Below are experts of layer 3 (counted from 0) of a mixture-of-experts language model. Rows are named up (a neuron's input weights, with its number) and show model dimensions 0-63. Each number is 50 + 10 x the weight over its row's rms, rounded and kept within 0 to 99.
Before each expert's rows: a language model's description of what the expert responds to. This comes from a sample of Wikipedia text that the model never trained on.

# expert 44
What it handles: Region and nationality words (West, German, Czech, Yugoslav) and name stems before suffixes like -ia, -ic, -ian.
up0:63 50 52 52 45 48 38 46 28 51 44 60 38 38 34 73 56 26 45 53 58 53 44 58 40 45 44 46 41 52 47 49 48 38 65 54 40 45 50 47 38 72 59 36 51 56 39 46 35 33 51 32 56 54 44 35 46 65 45 58 49 48 42 39

# expert 41
What it handles: The word what after a preposition, as in what is now Chile, plus table-row pipes and name pieces like Dub, Antil.
up0:61 59 54 35 57 58 44 47 49 49 40 54 72 32 45 56 58 41 58 51 45 56 65 66 56 55 50 57 38 45 54 46 63 55 48 45 57 57 52 52 60 50 50 57 43 41 40 28 58 53 50 49 41 61 46 38 43 49 45 46 37 59 41 44

# expert 49
What it handles: Articles a and an after verbs or prepositions such as as, is, with, plus adverbs like later, then, eventually.
up0:47 45 51 56 46 53 67 51 36 66 58 56 46 39 32 47 51 55 35 45 55 46 65 32 43 53 58 59 48 39 59 42 39 40 62 46 36 61 41 37 35 66 65 54 31 56 18 22 37 56 51 62 55 48 55 47 51 37 36 60 58 46 46 63

# expert 25
What it handles: Field labels in species infobox lists, especially Synonyms after Authority lines, plus other list and table entry starts.
up0:42 51 53 43 43 48 36 51 36 62 53 59 56 56 31 62 60 48 45 55 57 45 53 66 34 50 40 55 40 47 27 58 54 53 37 65 33 61 53 36 40 46 60 51 25 40 35 43 53 49 46 62 62 58 54 41 45 57 44 56 44 27 60 65

# expert 28
What it handles: Last pieces that finish a longer word, such as -ey, -by, -ly, -ors, -artment, -ody, often inside titles, names and song lists.
up0:58 51 42 45 44 50 63 44 41 56 18 61 49 39 46 54 53 62 34 48 49 41 53 49 50 22 43 59 31 51 54 45 41 24 63 44 54 61 62 49 57 66 54 43 45 47 41 47 47 37 42 53 46 47 39 58 65 71 26 53 68 46 43 56

# expert 34
What it handles: Line breaks right after an "= Title =" heading, and function words in opening definitions such as is a, plays as, released in, based on.
up0:49 60 39 61 45 45 43 51 45 67 51 36 48 42 41 64 58 56 58 36 45 44 56 31 53 45 62 42 43 61 30 40 48 41 48 47 54 35 50 37 57 66 70 56 32 38 51 45 51 27 34 35 42 46 43 57 63 52 44 51 48 55 57 49

# expert 26
What it handles: The article the and other determiners (this, each), mostly after prepositions like of, in, to, before first, same, following.
up0:54 64 51 43 52 62 38 52 53 64 56 50 52 51 64 55 67 44 68 63 42 31 54 70 53 55 38 38 33 40 48 85 40 53 59 34 58 67 43 69 36 64 54 57 56 36 39 42 66 46 38 46 48 44 45 53 48 58 41 51 49 50 44 53

# expert 16
What it handles: The word See in "See also" headings, sentence-opening While, Although, After, and capital letter pieces in abbreviations and chess moves.
up0:45 51 31 47 50 52 40 46 49 44 49 56 56 54 42 59 56 53 37 48 71 61 53 57 37 57 55 54 21 41 54 46 58 55 53 62 44 58 54 37 52 55 59 44 42 56 43 56 52 40 51 46 46 53 79 50 27 61 36 74 37 50 50 52

# expert 45
What it handles: Capital first letters or pieces of foreign surnames in sports rosters and tables, such as St, G, K, Th, H.
up0:42 50 57 69 57 48 47 42 39 45 49 32 43 57 34 39 62 34 36 57 54 54 49 36 25 60 35 56 51 41 33 38 43 39 51 59 53 44 49 51 46 53 63 55 47 32 39 50 42 46 68 47 35 55 44 45 47 43 52 39 51 36 39 51

# expert 42
What it handles: Spaced slashes pairing doubles players, events or stats in sports results, plus accented-letter pieces, apostrophe-s and degree signs in coordinates.
up0:38 53 34 73 41 40 41 59 43 56 59 55 51 54 39 54 60 56 59 39 48 45 51 35 59 45 67 42 55 49 64 44 44 40 49 54 68 37 68 52 46 70 48 55 47 73 44 52 22 38 42 25 57 56 40 56 58 54 43 44 31 52 56 55

# expert 1
What it handles: Articles and determiners right after a preposition, heading a noun phrase, such as in the end, of a, among the.
up0:45 40 40 51 39 56 47 39 34 52 56 40 50 53 34 71 60 41 56 65 57 56 50 49 39 46 27 63 48 39 38 48 56 58 39 52 48 55 64 51 63 59 57 65 42 53 46 36 25 45 44 38 41 30 63 43 38 49 22 47 48 54 54 40

# expert 40
What it handles: "On" before dates at sentence start, and first words of names or titles after the, such as United States, Love, Dark, Star.
up0:53 52 44 55 54 56 43 44 41 60 66 41 38 42 44 65 59 36 51 56 61 44 55 49 40 40 64 45 39 30 46 48 42 43 55 44 52 48 64 40 55 57 61 35 48 36 45 36 55 33 50 37 48 46 53 32 30 57 37 56 52 37 61 52

# expert 38
What it handles: Heading markers == and ===, line breaks, and infobox or table field labels such as Date, Active, Awards, Turnout, Coordinates.
up19:47 55 26 57 34 41 38 46 41 50 81 41 56 30 31 50 86 34 45 57 62 44 54 34 54 41 35 57 41 47 48 50 53 30 50 55 46 43 42 56 40 61 67 45 58 34 38 47 45 46 56 41 67 52 51 49 38 43 43 44 48 54 51 37

# expert 17
What it handles: Clause-opening that, which, who, whether, when after a noun or comma, plus New before York and place names.
up0:53 57 51 62 48 60 47 35 45 40 65 63 67 47 42 63 50 45 60 63 50 62 57 68 52 58 53 54 58 55 44 53 61 45 36 47 36 36 61 55 46 46 58 62 32 45 46 47 45 49 59 38 75 54 55 47 29 52 60 52 39 43 38 33

# expert 33
What it handles: The word such in "such as" or "such a" constructions, plus scattered word-start pieces like A, established, my-thological.
up0:53 48 51 62 42 37 49 57 41 57 44 36 40 39 34 66 48 53 36 52 51 32 34 56 44 35 46 55 44 50 42 72 60 39 58 49 47 41 51 50 38 66 60 41 41 36 45 54 45 40 56 51 48 55 56 39 48 44 40 57 47 58 51 50

# expert 15
What it handles: Word-piece endings of names and words (Euro, -ia, -ition, -y) plus general words like also, world, country, Coordinates.
up0:46 59 45 45 53 32 47 66 48 41 53 56 46 47 42 48 58 60 65 39 58 59 49 64 61 36 62 42 36 48 41 42 60 36 47 46 51 31 50 76 70 59 73 54 40 59 30 30 39 44 65 44 59 53 40 44 42 52 43 63 45 39 39 39

# expert 24
What it handles: Backslashes in LaTeX math such as \infty and \boldsymbol, and clause-linking words such as after, until, because, where, upon.
up0:46 55 40 42 67 42 55 56 45 54 48 62 49 53 48 57 55 49 45 56 51 45 35 54 49 47 37 56 38 54 59 42 42 51 58 61 59 51 45 63 55 63 57 47 58 41 46 40 56 50 36 38 46 44 58 34 60 52 16 50 31 24 40 35

# expert 19
What it handles: First pieces of words in tables, track lists and result grids, often after a pipe or opening quote, such as W, Partly, Fires Fade.
up0:55 46 41 48 49 38 48 49 38 46 47 59 47 50 30 67 66 48 48 59 61 57 46 49 38 45 39 40 39 44 41 60 44 25 46 72 53 48 46 56 55 69 56 41 40 55 40 44 31 37 69 49 58 57 58 43 37 57 48 62 55 49 48 62